python train.py --num_hidden_layers=8 --hidden_size=320 --n_experts=24 --experts_per_token=1 --d_expert=656 --d_shared_expert=0 --hidden_act="swiglu" --moe_layers=[1, 2, 3, 4, 5, 6, 7] --router_score="softmax" --normalize_top_k=false --routed_scale=7.1 --balance_loss=0.0194 --balance_bias=false --init_std_router=0.0314 --lr_router=0.00136 --num_attention_heads=5 --num_key_value_heads=1 --head_dim=64 --vocab_size=4096 --norm="rmsnorm" --norm_place="pre" --norm_eps=1e-05 --positions="rope" --rope_theta=10000.0 --rope_fraction=1.0 --qk_norm=true --attn_scale=0.125 --tie_word_embeddings=false --parallel_block=false --init="normal" --init_std_qkv=0.025 --init_std_o=0.0 --init_std_up=0.025 --init_std_down=0.0 --optimizer="soap_variant" --learning_rate=0.0027 --beta1=0.95 --beta2=0.99 --weight_decay=0.041 --lr_head=0.00924 --warmup_steps=77 --schedule="wsd" --decay_fraction=0.605 --decay_shape="sqrt" --final_lr_fraction=0.0 --batch_tokens=131072 --max_seq_len=256 --doc_mask=true --train_tokens=1157000000 --max_steps=8828 --dataset="wikipedia_en"
Below are experts of layer 5 (counted from 0) of a mixture-of-experts language model. Rows are named router (the router's row for the expert), gate (a neuron's input weights, with its number), up (a neuron's input weights, with its number) and show model dimensions 192-223. Each number is 200 + 30 x the weight over its row's rms, rounded and kept within 0 to 999.
Before each expert's rows: a language model's description of what the expert responds to. This comes from a sample of Wikipedia text that the model never trained on.

# expert 17
What it handles: Digits in numbers. Single digits inside years, dates and coordinates, such as the 0 and 1 in 2015 or decimals in 46.5412389°.
router,242,155,204,200,232,200,220,197,185,210,227,161,215,208,174,157,164,164,217,216,207,186,190,223,217,219,197,266,218,164,185,162
gate0,216,216,203,190,217,222,192,184,191,169,184,247,219,179,234,208,235,163,210,158,273,207,167,233,211,180,179,194,214,188,171,194
up0,174,181,202,228,227,190,205,226,181,146,172,222,222,248,190,160,154,221,223,246,236,198,165,183,215,181,249,186,155,227,219,215
gate1,113,223,192,196,181,161,146,158,175,206,266,221,185,221,225,224,179,225,186,145,229,196,193,153,172,193,213,214,256,189,220,235
up1,256,169,245,234,170,187,266,145,193,212,189,233,229,178,232,175,224,260,161,155,231,252,225,260,173,231,185,156,189,188,188,233
gate2,215,200,178,203,177,218,253,194,195,200,183,243,188,236,206,119,138,258,162,155,173,179,174,218,210,170,193,211,183,207,211,240
up2,188,225,184,205,220,129,213,184,226,166,180,160,220,211,181,212,182,244,195,230,213,232,125,240,230,219,194,212,243,208,226,176
gate3,229,202,202,233,224,185,201,156,168,276,152,189,205,193,182,194,195,187,168,176,224,141,194,252,146,204,185,154,223,196,212,206
up3,205,216,203,197,194,244,240,217,212,151,146,143,183,190,157,247,229,210,193,229,197,213,201,193,179,235,172,242,229,191,137,243
gate4,194,152,223,210,205,221,213,205,218,232,240,221,192,196,194,229,210,187,215,113,210,224,196,238,194,223,210,179,208,202,207,260
up4,217,187,212,188,217,194,192,180,196,205,289,193,223,192,239,220,156,207,217,183,224,187,144,207,199,194,170,206,214,185,200,229
gate5,205,203,217,215,207,205,209,212,210,215,233,190,244,211,194,235,187,227,205,182,197,165,169,229,183,233,166,204,204,246,273,196
up5,247,219,182,212,220,190,164,199,232,192,180,200,173,224,192,174,177,214,223,175,173,222,150,216,210,188,243,164,215,226,233,272
gate6,170,237,176,266,205,240,250,245,189,200,184,204,240,160,160,220,175,216,197,195,238,216,194,212,217,274,220,253,255,206,187,162
up6,237,167,227,144,199,209,208,160,202,136,191,204,211,147,240,243,190,151,241,212,157,198,217,160,195,167,226,191,190,238,143,204
gate7,198,225,201,204,201,207,204,203,217,157,249,212,164,171,192,185,281,191,178,190,150,145,163,121,253,256,199,187,232,237,209,168
up7,157,188,165,242,199,187,248,195,186,171,212,209,182,211,223,194,213,199,240,178,214,200,192,214,230,225,249,239,207,231,195,186
gate8,220,204,173,160,154,214,213,153,226,293,213,246,194,222,218,155,237,237,209,202,173,224,192,207,170,190,201,221,273,225,172,261
up8,171,204,225,191,175,217,251,188,167,232,187,180,233,269,191,189,167,202,228,163,193,261,261,206,219,168,271,229,205,224,208,201
gate9,215,192,190,237,217,180,232,229,258,190,193,242,225,236,230,267,228,215,138,199,229,163,160,211,170,188,211,186,186,229,169,206
up9,251,185,227,225,214,211,206,221,209,175,216,219,228,237,193,209,186,171,179,169,231,155,156,190,220,192,253,236,226,228,162,200
gate10,172,227,228,219,211,182,166,237,167,194,145,181,185,151,207,171,229,202,243,235,149,229,192,164,226,208,170,175,195,220,285,172
up10,239,212,184,208,239,199,194,148,213,206,234,179,204,230,187,261,208,202,157,193,228,186,224,190,188,226,231,220,190,195,159,182
gate11,189,185,128,144,177,179,156,242,204,202,179,246,215,194,180,219,157,199,188,222,268,204,227,174,215,222,139,248,171,176,230,181
up11,208,230,197,194,182,191,179,122,169,204,191,205,221,164,153,157,209,181,186,241,186,201,198,183,214,150,256,193,182,185,190,147
gate12,194,206,185,171,260,161,197,205,189,184,135,217,218,172,286,239,238,237,152,150,183,243,275,119,139,211,198,251,200,241,228,198
up12,168,203,224,223,244,220,211,180,157,192,180,207,178,179,221,263,222,193,227,186,223,202,218,196,215,204,203,186,218,226,213,218
gate13,183,204,155,246,211,257,159,199,176,196,171,197,237,236,206,190,201,175,195,241,222,213,130,166,183,179,197,120,174,218,193,236
up13,155,196,184,280,232,235,221,232,185,197,227,223,188,211,181,192,187,210,158,225,209,180,190,206,190,218,148,222,166,247,231,229

# expert 9
What it handles: Numeric units, symbols. Zeros, percent signs, plus signs and units like km, kg, million right after digits in tables, statistics and time zones.
router,168,211,189,219,209,144,278,226,212,193,214,194,186,194,201,225,191,247,183,186,199,137,216,229,182,248,205,236,187,212,180,184
gate0,204,143,244,249,193,259,224,237,185,186,227,238,230,225,197,159,166,168,195,250,225,182,206,133,284,250,205,149,207,212,177,148
up0,208,178,181,140,156,216,229,211,193,174,190,176,217,215,230,184,201,246,209,182,189,207,252,226,191,206,212,243,165,223,184,241
gate1,176,204,218,221,177,213,226,205,184,201,186,172,144,186,250,167,220,214,202,187,178,168,215,175,197,192,204,224,205,135,138,178
up1,210,235,196,223,156,193,236,235,222,157,156,241,159,247,185,250,146,188,193,195,217,261,135,179,204,177,215,202,190,216,210,209
gate2,189,247,265,237,209,199,242,195,191,151,187,251,220,174,176,142,180,214,189,202,193,158,189,215,247,213,224,189,221,189,149,152
up2,181,174,221,237,205,212,167,190,241,180,188,245,224,273,174,230,168,208,213,186,210,189,213,209,147,155,276,172,181,214,155,192
gate3,197,267,207,216,172,205,193,208,205,186,168,219,173,232,250,220,200,168,154,206,228,211,223,155,232,194,172,217,205,207,203,207
up3,178,197,153,172,205,167,171,184,204,166,191,136,251,180,160,229,179,189,233,201,167,225,232,241,214,215,181,179,220,208,208,197
gate4,210,239,184,251,255,213,196,225,229,219,242,228,228,196,226,222,193,198,196,222,176,144,219,209,216,233,211,178,246,146,139,192
up4,150,157,162,140,130,216,225,191,211,181,155,204,182,174,238,210,185,223,209,217,229,216,211,178,221,198,219,230,142,130,147,218
gate5,235,224,233,178,120,208,191,176,200,169,198,220,208,203,207,204,196,186,217,220,207,219,218,200,185,200,239,177,228,190,238,201
up5,212,203,171,195,226,202,157,198,196,248,156,158,235,192,217,209,196,237,180,213,174,206,187,228,195,139,241,193,202,270,152,187
gate6,135,220,132,205,210,190,214,200,194,171,201,234,210,143,169,178,187,206,204,203,217,166,193,240,192,223,250,215,190,175,225,173
up6,177,210,156,212,235,172,229,206,194,266,208,178,192,215,178,197,185,211,223,219,157,217,230,211,230,161,256,162,179,148,260,210
gate7,233,208,240,195,202,217,194,239,180,180,153,168,147,264,171,146,240,228,136,247,171,202,197,239,185,206,218,160,239,196,213,194
up7,172,173,208,193,240,160,225,199,239,189,186,269,188,183,252,199,256,142,193,189,226,180,264,219,203,214,208,187,140,179,159,231
gate8,160,269,159,149,187,223,257,208,200,209,221,150,202,202,186,206,159,201,211,205,185,263,199,204,186,219,156,187,193,196,206,192
up8,183,207,194,187,217,248,198,134,223,183,225,249,204,170,201,211,193,174,256,253,208,188,166,175,237,190,180,206,185,183,232,167
gate9,226,216,181,226,129,247,211,219,168,213,185,188,202,226,223,213,230,214,269,167,155,222,223,167,180,245,213,177,215,147,223,222
up9,217,173,202,244,215,195,214,190,206,190,201,161,282,222,218,182,221,224,195,183,216,268,218,226,227,213,207,167,149,205,191,135
gate10,200,183,164,227,185,254,189,126,259,157,240,182,232,297,214,188,201,222,183,198,198,228,186,185,263,243,196,201,205,203,187,173
up10,282,180,192,196,211,176,170,165,233,167,190,188,247,188,153,259,189,176,218,212,236,168,186,221,201,196,181,186,215,236,168,208
gate11,205,209,179,193,212,189,204,192,195,215,214,225,136,238,168,186,232,222,197,164,251,223,220,207,196,250,291,214,226,168,197,186
up11,195,233,183,189,230,207,185,209,228,222,211,173,159,173,168,225,218,208,144,132,210,226,211,162,245,199,180,224,223,184,176,235
gate12,192,226,212,212,181,225,235,186,197,189,211,139,255,219,205,263,250,225,217,181,197,145,150,192,181,266,162,211,211,209,233,173
up12,229,168,204,187,236,179,214,156,166,183,209,145,217,216,183,223,226,201,184,173,224,216,175,228,211,209,179,183,171,263,227,192
gate13,211,208,157,198,196,116,208,212,152,175,189,189,152,184,178,114,162,159,192,158,212,208,262,147,178,210,196,262,160,230,223,219
up13,173,187,211,222,224,183,192,164,199,234,227,230,208,180,271,199,205,198,157,225,256,148,176,261,161,203,228,163,254,217,227,207

# expert 10
What it handles: Digits in numbers. Single digits, especially 1, inside numbers in lists, tables, scores, years and measurements, such as 10., 112 kg, 24,762.
router,199,177,224,198,218,160,199,196,250,178,193,214,189,202,232,172,180,218,211,164,243,215,224,224,219,159,199,163,209,232,197,215
gate0,169,218,192,223,185,170,192,177,171,198,217,197,204,213,199,206,233,194,151,161,187,180,186,293,196,212,195,198,217,214,171,170
up0,196,215,208,161,221,193,188,199,256,238,226,224,204,226,202,220,153,195,196,214,166,165,218,122,247,194,184,246,189,223,206,212
gate1,172,176,248,176,224,174,200,200,213,177,174,186,195,204,250,226,226,245,268,256,212,200,211,204,222,232,196,169,183,156,183,175
up1,229,208,276,197,219,219,188,190,202,174,216,215,232,206,247,207,202,186,143,188,236,177,189,254,187,193,246,245,213,184,189,175
gate2,234,245,202,144,234,198,199,211,258,231,182,164,213,187,170,214,164,182,187,210,169,221,220,184,177,192,203,208,253,192,177,174
up2,201,144,189,206,212,172,171,150,168,180,199,165,167,239,204,203,267,178,187,193,128,199,233,221,200,163,146,221,207,168,223,175
gate3,237,215,157,205,202,222,180,160,226,199,215,187,225,136,248,211,239,157,229,190,223,194,211,205,180,220,225,184,173,165,142,225
up3,136,156,232,211,219,201,210,234,230,198,256,216,226,150,207,222,209,183,198,195,203,183,170,172,207,219,216,235,209,247,198,213
gate4,249,226,179,232,277,156,206,237,200,192,226,217,221,204,203,201,179,206,217,205,234,182,205,206,147,219,169,206,191,244,175,152
up4,228,221,175,247,229,139,193,233,211,169,234,184,206,178,171,183,206,178,208,175,211,199,249,150,146,142,175,219,187,213,167,143
gate5,173,181,254,281,163,199,205,197,205,211,193,175,171,238,193,201,221,171,162,214,221,199,234,217,179,213,190,255,240,155,223,217
up5,212,196,215,242,232,202,181,173,217,211,229,238,188,176,225,291,203,168,208,226,224,209,213,195,168,195,180,228,209,198,200,152
gate6,187,186,204,173,213,201,238,204,183,232,240,192,178,174,202,209,232,201,239,256,205,192,147,234,165,196,202,279,162,190,231,261
up6,198,216,151,193,188,179,176,206,213,227,112,253,235,225,221,198,183,216,159,237,220,195,194,211,243,200,221,144,196,249,203,174
gate7,223,261,183,171,181,208,226,240,190,181,228,178,191,215,212,200,254,211,205,223,179,215,269,182,209,206,230,233,182,218,190,224
up7,155,198,201,190,201,165,212,203,245,199,197,158,185,209,192,205,145,203,267,219,244,201,187,227,194,174,223,183,185,212,185,203
gate8,180,296,176,245,197,164,157,184,265,252,209,200,180,215,167,224,243,177,165,169,258,193,215,226,180,196,146,174,242,165,188,146
up8,179,221,170,202,252,197,210,133,228,209,178,249,204,196,165,208,152,183,172,203,184,244,206,183,186,191,138,227,227,164,151,176
gate9,213,261,209,207,218,197,226,256,250,176,274,187,177,214,163,217,167,167,205,215,191,188,227,172,194,234,200,132,196,188,194,185
up9,211,243,183,206,172,248,175,239,189,215,217,248,240,238,174,201,151,213,191,206,201,149,250,244,178,202,181,138,190,176,200,243
gate10,190,235,221,191,171,199,249,279,234,160,152,178,192,223,240,176,194,192,173,207,150,207,232,201,217,185,222,222,195,232,165,234
up10,216,233,226,194,245,161,180,178,176,189,207,242,150,258,220,168,228,246,241,189,223,151,119,232,210,181,175,195,203,210,172,159
gate11,178,178,235,171,203,150,221,174,218,201,203,143,223,172,137,220,222,190,170,249,172,202,216,235,230,157,216,225,186,181,244,187
up11,213,247,204,228,204,190,160,182,170,173,190,181,180,191,217,231,245,242,176,174,190,190,219,206,222,200,206,151,161,203,179,220
gate12,186,207,235,220,210,140,161,193,240,200,218,191,243,187,199,252,229,167,115,228,216,247,158,198,202,217,149,196,211,206,177,246
up12,163,209,191,210,240,159,186,231,189,208,184,237,167,239,126,197,206,203,235,157,195,220,225,226,204,164,220,232,176,157,234,238
gate13,178,151,179,232,194,205,186,200,189,203,171,178,187,261,207,187,164,183,147,193,173,198,177,186,218,250,203,174,226,223,189,144
up13,196,147,216,250,245,251,193,201,159,140,241,216,211,185,200,189,137,179,160,193,199,220,194,195,182,233,232,179,175,254,203,177